Experts of a small language model: 62M parameters.
Below are experts of layer 5 (counted from 0) of a mixture-of-experts language model. Rows are named up (a neuron's input weights, with its number) and show model dimensions 0-95. Each number is 128 + 24 x the weight over its row's rms, rounded and kept within 0 to 255. Numbers have three digits each.
Before each expert's rows: a language model's description of what the expert responds to. This comes from a sample of Wikipedia text that the model never trained on.

# expert 20
Description: List items, mixed names
up11:175108099110099135117152125130137164144180133119121096133058121096112104099137139163124110133125098115125116115156150119117121090131141142107085140111172122154115111113132101172087100121086124126120101115155107156120158121091137122080129119143135128105112125106111144155064113156105122102
up12:158119136179116131118146100131144088141144124126096127139157196127090139138138134150137147078161162156127154127112174091117116158116124120133136123151137146134127131097128144113167117122137130146095141123134109153163120135166069152131196128201093139122130106117140133151120141114138118141
up13:113112139183118087112100129125140157171124122152112125118152084106081115151182148125130179129169146168080139164145131075145092117155127130128131133099103110156147120132106133112134112121135156113148095131159119079149122143131109103117131078126095125152124159116140145126158121144132162112
up14:128125144171064126143155112148133098115148127129149129116141132153162114110172126120101189094120131142132130125114146075099131129117106157088133124107118124134135087130155131112149105133108087144079145165166145070137154110111128103131123101083116106103097126102134085153130106105120104142
up15:117135123150157111127131121065103149149124137127131150145133106133167184131100127122101189136104117103119114128141155121110140161191160108149109115124138125117140080105143109126097122119150119151107128082129139100146135117118067101121132105111130119176112124133097140181075143146144126150
up16:136124137085147113143130182101111161148129159162122115113139115088150121092135142099105106078126136146101126125111100079108185136093113174123094173108131174129116108124148133159130085133114083148173149115116135128119150128121123106113115149113156070137110127123113106154123104136134141142
up17:133084153116138133113118129115128175141131123163172114152117138150137122095139084144127155086118139134104156136133115125147170145135141165092098105169088101168070084135129097155146130133139113113146125168140097124086124090142125134158157121126141202121130119117135111129124153140138111160
up18:125100127071153118144108113080102157131139138107144117116110122154134161091120126134151150151152152107183173121127128129133116129117129156116124137144095133110144154083124099200096141106169136103123138127139161139120170120135109141099133102119102087136110092116094113174123131074118119144
up19:094157086096116122171144090134130072125117095140113103157165117107147109132126161146130146117163124112184146119107112148146135136148141135127156131155129142140144159113108140092129099120110098164088104134122113133176162078119103129124133115154110172083136163102110122097171124114144121140
up20:105101143102101158102148095143145120128114072138159147137124147125144123075126152138179107087139105125119129123116140113134131093102074141147131107130159108084161152124134093145077076133154110100098102142110125121119104121118101092107149123134133111095079124111146141102111107083126122131
up21:103082142126143109166150138108133127156126106121173149113116161123170128143102107100113132164128098184113122144086154144122110118130119122105117139155079138122139085111101130119162101088126128119158135084167146094147109091121138127111095118098125149122147102117120116075131155090177142117
up22:127126108157144098132155139111108164085119160125141156148123105140077128165117129152162120089088141170072130110100114068123107106101132108083147128133101124106099111113123133104165138060120176121150106096110138136136093111114144114148139131131119136136114134146124124117136130147098100090
up23:160151171116175105150131102151154129132150125152096107146157093143143093163139138098113136120109101122090119133127120133170115111120107134145106155097141162139077157136113108103198118137155116111117143144103170145123106163140170145161119102147171128148115125142144140129188107119123141121
up24:083133110169115144090134123106108161144114145139131120129096106135114119119095148096092131140167091166179130092084131150149089110146154110125076142161111111149151157094139100147164130086116110085122103118129118128124110127069163131127113120088125106124123109132104141136148145105096118137
up25:133088136110095141113107051081111136130133134104121108135149115117114130162159106126158113130163120097146110154123105094122097133102132127102132119118110115131156102167121091111151123097112105126108134107148134129165141145137089125120141105118113117164103116123126134126101145068077199091
up26:114090139086127138116126097173113122141146107138117120132125168124133131102070149122102108137101148189145118120144124171150154129114159152084134130139162164147108130092101120128154139097115149139144088149116128122112144069130101153086147126119156163091108136091139128122152122166115087143

# expert 56
Description: Hyphens and heading marks
up6:135118154121124129107143156140117125150152114136155112156132153145116120159116186157145136100132137095141104083092114117113048109108125099102147122131107142154159144162174160096136113093115094164108154118116110151161104113108134117139099141138136082125123114123131068144146148105130111090
up7:142142153155161116167136108127165072113166105124101116124148125123108134180127133119114169101150140117090125101137117099114164109150117142105112126115109093147129117117086127096134105128140098138099139156077125167184131131138135113139114099170112167140066125151110153109147150138151115154
up8:119158090172150136138145091173128125096123141113119135178136082127139130196155095086115129081118148113141117130093146128149110167102150174131148130126125166140120079130140150142136129150099148116112144136152154117128170157125105145118128146102134137147160127093116144125156105123139150080
up9:132134114121149084138132117115096136128099137133131071127138159118106099154154157109134134120206125139111148112092139111130103120071100192115146111142143135085129127166150170103170159097142127125106136115135114119122157129150123126170147137137101101146127131131131113144171090119162107158
up10:159148142151101115095109131146171096112111093111137144099154078135131126108105127128122090151123155134095117078134099166069124134091104143104115123080151089105122136145117109160142098112117122098123135146115135103114088103080163153118093127099140098132121154148095116108134110134128151094
up11:120136159111167125117113109094125104165119100105146138161154111120139099131147179112139160087132131107138106131152119140121094135123128132124141141135146146148131137073139133081107102110132127130122165124075112138149139116174155100154064179136162131120086152111083121110137174150113112139
up12:109106152064133164108124102155166089111122127124099109127123192130164090134131162131138110141099097154141128111145123116101133114118139146143120160095146141097164158090130115104138137136150107126098130139126100124114136129115164116117092132112151061150131102190112138146101158141109155141
up13:108168115106099075104131125121088141111073127089174131144133097122145099149109110109127125068155140122166177142117141126147151148110148133106082132156148129133133121110131122127124156106139153121114111149122111123055131111108131132146127090092113116135130153115153150142145116094161147174
up14:163132110138114108152106187140112123136161093137108113090140124091103090103145098118064152121130116125129141123104153110134124075133136139136119136101133124107166109131102129145132129142097145143131108130097151115124165148141111173129141127144121075106154056151107154140111152131141186111
up15:124167146127140155109161150146167154149156158099135116137086123149108133119177187108104113124118116099148140123157152141121147107153136113125124123126114121127160167100111166132129111075110139136164143105101119165136148123115148156190152115143102109152162106139176155128158179138131138131
up16:124169146141146145192147142178160124105126123152175149171117135148146131136153097147124155134141154092142162126105107144117133135106125100111127115084105168126131167146143086132153118094103130137130142156132140130176115096084157121170162123142143104132104178120171118104131129105121127117
up17:112107099131155112078138159136095133103094157164159113138100149116142092112139150123122138186144139092123158088132160130173136132168136164141155128169121102172122113127155147123144087136143105110160124127104145149129131157089149181109117118141122141111082129099105094127132138139104152145
up18:132115135163135126128105140154129158117128155127128116112100061096143147140109136119093116121100099133089131136091146133164138147105120119082106131117131108129104123150137107128127096157125120108182065152158127133091170150157159127069123118090151129164152101160116134104136173125105124145
up19:130097145142132123170132134164119124136102131139142124149170095104124128137090138161137130123114172109121108080129130099131110113136154123131089106119094113151152118130122133110076116116132135081056157082127104101165148111096141088154104110124125089122152164121109098165107138143092139158
up20:099126093166131151115120132107097142138141145121095131147145145100086138143114137155143100106140123126141144161074150117117114154108118122118171140085101100106139160165141122108126125068121152130154115112159107165115143133150145129042126124083107175131150152138094151107112130106120136126
up21:131144155121128094163140129127139155087151136119141109140093107146139100132147167145153108125149137147148149151116153109150148133173105122121112166115130126140138074130165110122088140178111142118127144143133152102072160133147128136131129131183087159119061092097140129153099160155145149119

# expert 58
Description: Commas
up0:127103119118149143123178167121098116169113112195139102096139114089159149144110075139107143111120134111126157149137152123152094142158149148144099158169105151177141116102107096106117125166139124151142112114089117083141124132114150131112140080148127150156110116139134144142092103121100149108
up1:145098128134114140087171158125156094124108147103147155143138129153139168139108117103097154090159125137103151094099157121158160170126115176100132168084160129112123116131122086146126107151141147136122133126112129152120184171141124109116126164097158136167131121121109119064139108134141141137
up2:137130143151155107134116106159125145162185132158156118146117103164140105114128160163135159138158135136123114091158119135122139082140155131075101144143135101112130115097157161089153112121100138122129126130106125090112100076121096138156078189096140099143114100100124101130160108130120121117
up3:143144149080166102159135144103168140152155181129167129113091102077107109127149159126123172165133116109117116131168106148143143140147109125108128106153132129108111148107117150116082131164142145111107183135087120110073140145100121147121112144152115140156134132137102130136129174158093126142
up4:119131151124156074142148134148166116132134109149113100120131085123079123150128128143151123135148142119110104119122120132132136111140142177090145117117126111141118089130120142088160111146119118132135093159121158142127100199101078125099120162101119120125166098088110136196150116076146131113
up5:114140121102116111115123113086154143159164112111113139141129116139119116140109092135124109107143168124108134110122128124141088162146146104116126128145095160093117154152126159103186111141093105127143168103127176105143101142091182089092106143138106092184144095127121138111139133109126159078
up6:126128097151125109090155158143159156106107134114081152113155161120095136159119156135173140107128147118126137148072117129155117113140116101089114116114127148127123124187139115161140112123130066140151129105097107187137163128093147136132126162094122135141132149105134068121142116149170124139
up7:122125142122127160091150169133113120168163134135182103164127081153144129141105115145112143090151118128129137117153127107144175157158159167133118171154111136148151137151137103138119111140125108107116143125164143103098127127068082138090124104087119119153147132153118121098121096120145189140
up8:122143117070087109100098179177109105133159131132106092149165129164124117139099100109078098126142151132140127144138164093114111152115150184119132089113142126099124118120123119099109177180160120144144098119119156151141138126130108108160140124143157131102134114145129151106097141126153093133
up9:116161127143125117078127113140112138072149157196147125134100124107109121169094162149165125182122136130066143098166125114139146109096134121102125148128124101120108120130098159141116164164149145148110133119100142116077095104141116092136137129150123143130175119142133143134123143164125100143
up10:141139174159121107124120146125092126091153131118154129087157130156107140167157137088120115129145134156167131149153113095147137112119084197116167110145127109142097148091125111088118180110148111140156135102123168118114116152147095117129126151108173160105122128089137118129162101105142132132
up11:140172115112136137109117066140110121133144105129124148105141108130138117117202124101124127113125109185114138088145120118123123154122147136134166163138113133126101145115132103093116140131160155086174124142148050162098110104150120123124158137164122097152123149139112124141136099170157119101
up12:103107129049130134078149099106144088146133164112091119132143139145116156113109112109147136127147131147132147133165090123078114142114136152122143132138166130143135170089115121121089124110168100125084118088101132109117143150127156164121135121155135163152109173139139181100114107147126110126
up13:093103116148140101119169146124131101117116116150141179131160061108142148142186173164149138167169168133153165103078141106117136126105136133092128118145114103124083137139121105120142148151122102145104120111168128123126138129140112079128106118104126136129137095128153142093129140131134165161
up14:084125107157127123101117138120164155159131118136112098118146092158149129101113141102168108120135134157107124135114113077120139133085140113128149145158124118129162150128129178076114117182145098102090127099130120123113138116116182075144093135117105161166130089107094118121098122143126102155
up15:159177147127093102161137105115161146150181102169148108119126101077131143158084100090114155138125158122100134108118151108149143156125113106121152116138150120097116123118139119129110125080090121132131152138134146100086139129126081145178140135129146160150118120160139127145176076116144134119

# expert 3
Description: Descriptive adjectives, ordinals
up0:121099123100150125090138127119159143150116078143108110124120143107091084137126084137096149152119157154159134144079100132152152081103138117075071111130123143143148174131136122138155147154147146132120152152155128165122098120147134119152107122134101172154181131117160111105148147128118096126
up1:127102152116129149174119156124099140146148147094121098145137113129088186135138120160133113131104111143141147123150118177118119162167164097133167175119124108120110132170111122120095126160105198138143146134107132114135122140118105124117128158157069090141149117116114121180113167131138131113
up2:105153150097129128114126149083157181125128134127113141140126159104091127164151144111112115149109151095184094111134139118096139113096106167105148136124183106139152123155119149141108126113115139114166129149126152168086122144155146137133142084141180126131144110108090155187116137161141131130
up3:154100124121157143136097144087125171106150134166141136163116115110124129118063090100120122135116121147143124123121113104140148119108185172079136132110140144145127160142174154137138115220143119129083138126156164132119126134173115132155129128117127089106130141113129142105136105116129151147
up4:143113128126132115153141129162106129131138096139103088131142111155115077143129090112151108094128121132089118159100129117175146125124170177131098155123138139122173120112146123198157132121132117106125112143134175093114131106145123140119144076108174126182131148129132128072112110139088132130
up5:153155142133137118131106103111157139154156106124136124141135139121142123124131161147151122082163161178101119125121097103114145127116134164121121083142102175141135141101145093122103105137089123170151111100113143090095086133130135158101138085098173077106105130122110156119124172155092157128
up6:144095150121161152131101126135140131124139105136093114126133119118153089174113096144118147168111148173123146089124089099142145111077131110120145133136130117097109121029106142121102135101143121106153115122135141158155137126121129151156124106109172137144152151138155165112144159152117081148
up7:104166110127114173134140116127118125116121088167119147146110124137119137141144105137165092148135066164117119167114123116102138106163171111143166106099141138083104117096118165114122128142117106145102123105127137092113154157107110122163149158094163183128122157147124157143124116107103181107
up8:123168160154136095144150153104110111163135180178158117115126131100147131141089152075119101127079094120148138136119129107163123117178133134083143144112130142088156147084112155167121167139147129137128120146126136100090147105128105103134143162142117154150124142126148103108122146115173099133
up9:125150151104165125101138108078162106142147148102102137128117119124133138133113150107077114144103089119174108123121131110137142102138133086083105154147100126163136144160099155153114108144102136128077127169126107148073177124142150122096110157149118165139164136155085108143118128157125136136
up10:099109128143158147104138108093139143098149100146159096127108106145155132160084174128169090111186149132095149118142117129108102146141151125168084127155091146138140098146166133114088145110154111092139157093117147144130142126137127116080102086096121153143122126102160111117140134113097135122
up11:138102154126155111131106136126090137162175136158130167124150146185128142150132152144085145148116104141123107118115094150118099091143157152123165101119137117137139126122126140096132111150108124135134111110119078119151127076113139128111138137137134140118138095099169069091153187157159126080
up12:138136123108135151124121118119136151149082140160089138161110162117139166106097127119063096113120140119139134191121132180103123146140133171131124139077120101117146138146108124160076168110139173117146144132119189135133135142133123126134138143139122117095135114151148149156134115188155145136
up13:121139132099104126127137124128110124116132101126173158112121125149185121108137117113165134143120105039145131135137140093102151155134063143096086138111093171122135121100143136128119125134122186147127129121126155127107166097102120146098121118110133152170106125124143077114117093158139148129
up14:098145103121177147126107177120124098147142086129164108139117113134085144142126151170143131061121144130161108134099126126119097139127156116148115122137157183139120130137112095136095107110175177123126131115141154082155140105135094147140138095134120170099156162119152102143119147109146106142
up15:134125133125119138149133122095125078098156106124163146147145139074117124153150100078138134114069115138118096145114107133147158118143128113124155116093133117157137167107097147136101115172105098155136088143101122117137118097173126128135107116160128104091155133107094122138121188181116098125

# expert 54
Description: Empty cells and years
up17:156153176134109153140122132113128106086147124134136125103128121083133096132155105155088144129122147136117123138119104170068098089143139129138086100150182117118132134118143133087169135078148113151136131131157141200145121100114139139175124113113144134133109118102146108152121130090110089125
up18:087143081147112126130120096116130117127127162120137099094169128150099164149131143140106089140094126121153127089120104123124118103111140146130134133064098119103099160116110103146121178105107084137109161138122152138170127106162177125136091104144137108158127162130097088112154101113128164133
up19:093144149099117130128152150188114129128157138130122081174121132095093097127124134147098105128148162171116141128119136128149138125082125115124155141143143127145152179076107163126081145149127155125142127098124107111100119123147088128170138158111113123088141113082133157085129126171144150137
up20:140100116146116071113148133166111109098130148101122109145174096146139100127177138134148149157122101127166124125151109134098126099156143118157167085112119128114149122135100119134163114145126136095066088116151127144118127100155097116119090138141138133146064137099112079116142128145152127093
up21:120158129163127167124111118150127134150158182150154119089145137070136141130153168098198116145092120173143138140132090134121110173117109130157147174143127120117121123127125106142139115117126150131080101155126138111113133136138107136145110122133056127121130140107100117110099103144093088131
up22:110103126144119118151164128161138088143117147132170130145125117155112151134132132132129172154107103103136114086113170154116074114156128121140138107161120126139065152129143134115156093123131095134094123084130141125126147116119129074086104111088160115101114121114119142130168098103101097185
up23:136138122166133197166126139105116133107141137139144109120161151150124136117121141120172153132143148102124124115123144096156137131107112135132110151078129073142163154115119129104138119128106113123135122150128078083110135062122152159161118138146147111118112125146126145180163130165176093170
up24:091138129119147153124123105112118132135139108137116091149135116130081151108176146116104145088142107093165140113150175102096115108069141137164140113125134152137091108155120107171149124111102145127124147096154121135106130160129148154095123120133103102101152115139117123173118062089133084148
up25:121110137145108150160147134124150143155184084097117159147109127122161145083125142101122132110099126156207117118133124117116152123168112097159094143101165137143093145086151130121153096112119180187145157154134152131163113127120121127100156126141164140158145126125120134136128131135140122153
up26:163116101130129111121091145138116084121136118150111130115114124120111099131154119180143128128119124093180137101128129104128116162104163158158121114142132166148103155154106134136079141150141118079066094112117129160189095157123140135141109128123140180121140122171128091124097151155126113150
up27:106123087080102187123147138150119146116120161135077135132092133143161166109123122104159102153099122095137121098136136156111128144095111123109105064104108112135111126129165121107082122128125087159111147135092142138128148153129122142126128131097112110083143089154109118149104161096163152128
up28:126111127154093105120110178111118147134086141109151143103131101183123118112103115066165177134131107110084151117149135107108121148181126125165113142162115129143126141083136159105163113104142181124109132119119095123148117123162110107157133138158129141147120103112075121114135118104103111152
up29:142125113102120116129129149094110166077136113090110134135118076134127109139157088094119096117138173108117164110138132174117077096110166098113095083116129142111124109107140092089163133130123113131118107116157124177118127110148126128143142085099128147130146132103177105134109137101126146084
up30:128165137127169112135136123135121145107149088173142122150123123150108184144156139121101093146143103131145149150148112164154141097095143153084154096141157151139113124165164125083116119135131150154138128141090143146130099124101112093162143161123170186151123169104123114143111130119168124155
up31:102105148142164149133145077169115174145141146147066140134139104141079156164124107134146116124124139143160095153098118135098136088177128115155104154096104149103121132103155106121182119159129121126147106143132122129136104138130171111159125113140157133164131088096118125152137166117106149121
up32:129152083145134124153128123127096131081123125093130129111105140141117162135133127071138141138149072114116176127120154151124147153089116137139143139128118148125123106144103147114158154119160115121096150141112082089136086155117122096131145139134062096109167109153093140180136104085131127105

# expert 15
Description: Name-initial capitals
up0:103112119101108160143198113148111107140160141103122098134182147104124096123127105157101086087113092150118144118105130148132147124129147140111105160130094110130134136129156162074126115166133179076124151123162154146113119135139136142130099121092112172142120131148094141117108115086115129147
up1:125125158118174148142123153149133132128161086130169153153100121191115143128101110145120167139158121153075113173157094125136174132083170101118084156114098120106121127119158153172125140121100143144126126142122136102157132112138124143109125141143147124124177136131142183103143121132156136145
up2:129109157119085140138115071127128090117128180133142110153188121137157137151126154110087142115122110084150108078173128122152097066075117138094145125153097139124113134095106157104160125145146141111101097132146128143148126119118130128107132115145129135121133120160147142123169110100131087138
up3:142173113138082152141159094105131132160137189083120143119113149105119192113132150153156125148149151134159163141069167123139111153133137127127105156125121095139161183156127098081117156105142139148165154142138136132141130141124163119126145108125132156145139173131145141118151121117145121120
up4:122099165145133168179147126146132127140095115111135138106136181082112156114132141120106149170103140172154109148111128084110144113154146173126123125134147126155162169135154068131177117193114139156153152103117092123122089142125132122122144140125111143111115128101130125120111159110136145155
up5:155191107135075091107152126176150132122129105138067115129125098134130152123184107154153122130111140116133135130193107122153112129129141120093117108166119146116147146124101137133106108116122104132108110113115158151114116182134089164144157150129081100103152103125134096098138114118120140117
up6:119131143109118158142137123125126149158102137162146125138141134147156174142148132118117148126084152125186116174073145116136092127145166118105127100117104130142121104133109099150128124116127145140138103121162114077189181137136082126112122142181147114115092148137161119118104073154134133136
up7:081095122093103139121137096131176136106103084158129133092105107121126129133129131152143124103155134158137107085132123129128122152116136133162103079111141156118099171094138125128147155113128131044157148128152142093156114147119149142098087111137139073135109108172121135133140151114115154123
up8:108088152066117126119113091130122127143119116188086117127117149136145140089099118126057115087084117133164094144150124130097143108141119154092134137096122170109091117133116129087122146122142135111126155175110096122111117107093140129126106135153131116093105102153106131109134112137161106107
up9:157153129128132135138143111139117150106112117147160162135097097180113133127114118100105152124120144140136104135121102121142142135115129129130172142156108123145142132154167141134161132124159167120164161061129057119155119106099095159118111157114104143074153140112168103137131081147153099156
up10:138148099107079097115094110151144129157135145137115112121138127069087132104160092100119133137076124129112123121131092126114118144108120161094128106121097134152121104158072099131184133157152084101128092100120111144111114126133080121127108143135097121092120130112082115103097116127109097115
up11:111099110100152124121089156096087177114144127131124055149131129129197132134176132158136120126130160134132113114145125150110120104132117154154131139140155104158134103139149126096189133106105120152132117120140179105096138106105111132131110084146098165105118157121127116145096131092138146115
up12:126117150119094108101156097141134125121104148080104130155126125131101133105101139161072125098105115097105152144154119113108104179084093089110127119118106145140120135097121140098153104158147133145096123121107148153153111086163131138124149133154102110130125138121121169116175183099132074111
up13:141115140096125134107105129137150144166130131157145117133109110109124125136162168132097109094118140158087107074135102114095116138124089079158126114070134113157121161098121106089160085134128111137148114127139125105110154100111132138115136142132143083082164136121132087068121171139126146138
up14:130146157141119127142095152146075110133124138145143131115094073154130096125163134143163146156103171143142122133131165145124123151114153131154200133152130130155146124133174153086147117166103108134130142115157129099129156112119134138115164110111085122155115163199142128139142157134097118141
up15:134153107095124110097104123140129102175137112129090102142153085141145140109124123123123161156127155111093099100135150152147098119099137163104166121121145090087143158136115117164177129127132077144173098150161128141111146112147082122151140134113097108139173118130137163135137098161132146168

# expert 14
Description: Table cells and dates
up10:133125150103128160131135140123143118128096108126145128098145122132097159131128114118148143181116099130114110162194142148186164116142093158128164138110179064119108124136119087166143082103143131100133114123113140107147146151148135152097105157139105149117115156099143116135175098121111151129
up11:143116148153145131104143127109166135121138145140134095154095158127155107112095139143120151107132125131166149104105142113141108131110166153128108120140118115136111130144088095157142127140187185107155096160156129074136116084100087132121129085155172120123174127073119107134118139144161103119
up12:104147131142100134116101137131131139114138187143119127154106153137144127180140161144126070084116167140136141132122131124081135133084125114085124139183128115137124148111105130102130149132191129163124089110137101148095141114131095164148128087158109133154141126086134145109084092123113142128
up13:151147150126154125135111148103144169142128146161089130162083132141163163154116145125127136179170112099147147118127100152162116149167110157157131145125131122117106127121151151096144158134140128114113157128077126146137118161113088120172142093081132066149125115114117145149141090155092116129
up14:135098157155093129110099165172101097155103115154113128133118110140128108128135107152144110104102151155118129185126096110129101090130129155155122124117150144100094144091115093128138117103099130114131170122144121084111092178121137126196089152161119110136131117133097102112162123140133152159
up15:110096121117148152131123112078135151164154139131086112113139110134151148117139140105163095133129118179143147126149137130126115145100115109101110108157164084104134081120191165116116154134096092125177150126165138105083144122160127087123143170133165117108127137103147124144133132130171147107
up16:149157136174171145146105124129111087135101150149100147140118093172149117138133144120090145165164118127138118129106134138142111088117153181130161153140103143177107123121102129120086140177125126085104130152162134091153138155151117162114143124103098126070150118140098118123122127158110115101
up17:113083109131084099084131163105106109142118142119144133149147113130130104111151136141129140140150101140149152117148110125118092133094131113123131141126151082111132135120105141156062123091169132094121111164169106135114150148154117140107119185111117136115210115100136123147121115100166134160
up18:136082144083130133126145098134160136121140080138168129083096127130154130094141192124120143144166135113099088142132120154157157121120063101126110139132118117169152102152164148076163145121116167118120108096135167143130157134109112122106132118157125151095118137132148121155127116111111138155
up19:121163132159118143109131087154104087132144153109169130115156139117151078112118152114161147095142135161130091138144092089129122132162138140110120113141125184148132109081150121132134158130088099138136122097140176139120155116142131109158134153090151135141100146124085124131096171183150150117
up20:129159104092174118137132132122111112092075137132066107145142121183116134091137124131142127078124136118108096103078131125122082095129116100130127135147125103131113110138144160103133112149124100124146116127143157086138143106127117170119084073127109138072155154116116115110111153107110145110
up21:133165109151146141151128157100136123106096102127119105142129142118172122150097132112095149118120093117110090127142136093059134081167088131108105132105130151141094153131114095120131117115118064125157128127162133130104143118153160121133139150139110143191139159130075094101125130117137137158
up22:150125134123181085141129150125120147113138072155182093152137166114111168119157122116138184131167154120130118166120137105120132126153127108111120093100114116137146129134128144091114124166180108116121118112110175084144144152177134132134121119133111101160139091134110120117111080117161147131
up23:137108114093102145152166117094116103087136152141081103133130124065143149168126101142114079098114119130150163145162107143110125101076123161137121132128139115081128089122131100151162093073122133139122134152141128146101122153158122159104135123137159123115118158110142091136117108094115097141
up24:131101137129131180163131137169192142137132155171118119123121159147099106133147156155137176118148143113148066108161122150111130121154164126120131151112096122143123099140165059125136141136096124101102133149099115178113120166141129122117095121117138108130101138135118146151149127175141148109
up25:147110130126100132130143117115176122114094136142158120106104120151099121139095125094136115118136155128150141092143162159109109109094096105130146083135123112111166101117134160162141098097111144094097116152146129175107136137101117139153058138108171166153104166096119143134161122154126114168

# expert 4
Description: Mid-word name fragments
up11:126180149146140098158122104148123099117120154121170166134117114143165114094079155141124109146165113157114104127138139118130101108140090135121119138142141128162122111103136168128164087133119133107094130079143141143111144132146121099113124166108170145138131131139128132050110155112182156155
up12:105127095120082159139150142122115106128075105106166136149119112103133073122118096146119148116094141169107132145124109183146150129130125160105129129084135107140112111077137178159106101144116087073101140126111143122104120128137132103136094123095129135082128149131149107115131170148103121146
up13:129089143175129120152176114116113160138113156143168134161110112166130124151114085200112141099127112109084139105133088119122109168157141120133132139142155182130103150104107159137122162169123117103101143126151134117120104114084137150173112128145120098117137111147100125131132120087137104147
up14:150149143148134115130165057124132078116144105145142146129122139141134147105101157111158141137125105139123172147128117105090156088163092104151124157159107159107156153135118151062142110164149144092044151130119120147151114115126143143110133107133108117128142139108135135116099103136131139147
up15:137136117118122055089099102137130091110126138137129110120151106116123126095123133113133097146123142119155180133141181103118120119126105141115100116105141149152122149150117131138137194169129155100124155169123118109111071179133113112155152156135148130149110163139100155124176084126141119117
up16:113139121161159080104116160137126145156106119144136103135150147071133157097114154129122135167122118107156123102127153154118076152105158095080114097123134153130129123156122175176135129166145130076153116085115137096103160119093092139125150148110143106131136114096136126108159132111095141127
up17:126150095122122157121126159094104112155117104145177126107123100131136107125139103096125128083172145119149093119125148119140124132156143111113130172138147107104164144131126159118156093129109062095127140140159099149063138139168106093150123127105121115153097155106135136115127122126158157190
up18:087086124134149164109122106099146147116184144115117135137074169129120148153085126135132140141111152108141147126115098154105131128143159121151152085144140146137120160124165117123155182116132154120169156103127099143126137140113115129103094151140107086114098143166105161077093122149123148098
up19:127128119124160124116141093140091121109123119092139108154130150103107141121162083078117104079135143085138121133116134139102147105145161174138125157092105161152104176133165125128106115162133072135139122124138121163153129161145108161126142138148134150149094101136139162125138092094189136135
up20:136113120134134160094101156143140133099112160136147109074150108075103109145097158086130145123138119106143149151147142126108154143140138162115183128162131137101128164148151114116136102082170167132117134173133146118140128128124134141096158118104157113176117162148107160103106103170127100103
up21:115115114130164149144134076115130143104133114128100144140134136166126131128116124136102122095150154176128085148095135104117139133130143120111123120145156153141127125114147155155071167074102135143114107103147129131135163166092121116070166143110129130149101078105142180110137086077125129117
up22:118143128152148135104146101124106102142131122133080131112133148133141133110144137120083128163109103189119087079117101150127056122125133147119092075114154135093090126120122172162138120165120153142143121118146142149149158147117171111152113082117124142152158152131121105130159143142091129149
up23:135133151112153115163125104111147146141135132135155123146115117128112103142134155172166137126172141096122134114130133139115091129153095127143192112147163099098157119165141165092113090135153092106171102177132125135101118126114147103125127157100162095138144108090142077129077137108145112135
up24:104109084107102118162143167150132103121124135145156143173130119128117138143104101134142129143155141131172134136128137113157101152128152109110103181113118101162117121170109136115126151149127110113088114061106168125115143097179100141132157115108120124147140071147159099126140087136170136102
up25:163146127110202111090118130159194128123097114119145165151099117151145125105125145129101140121133118169132114117115114119123148141144141117042134136177123084158126124136099141155079156149130093098170150131137163145101110101131123135117125146149127118129132149119129138108138140124152138095
up26:134088160101149062133147130131118104091095074131113109109167097111123120128147117153125153111116109104112120136161130125174125138119136131154112150149147158150149070120112132178164146058138120129100137108145081121152102165146129125134122146108142091155128128146134138126153138127139128171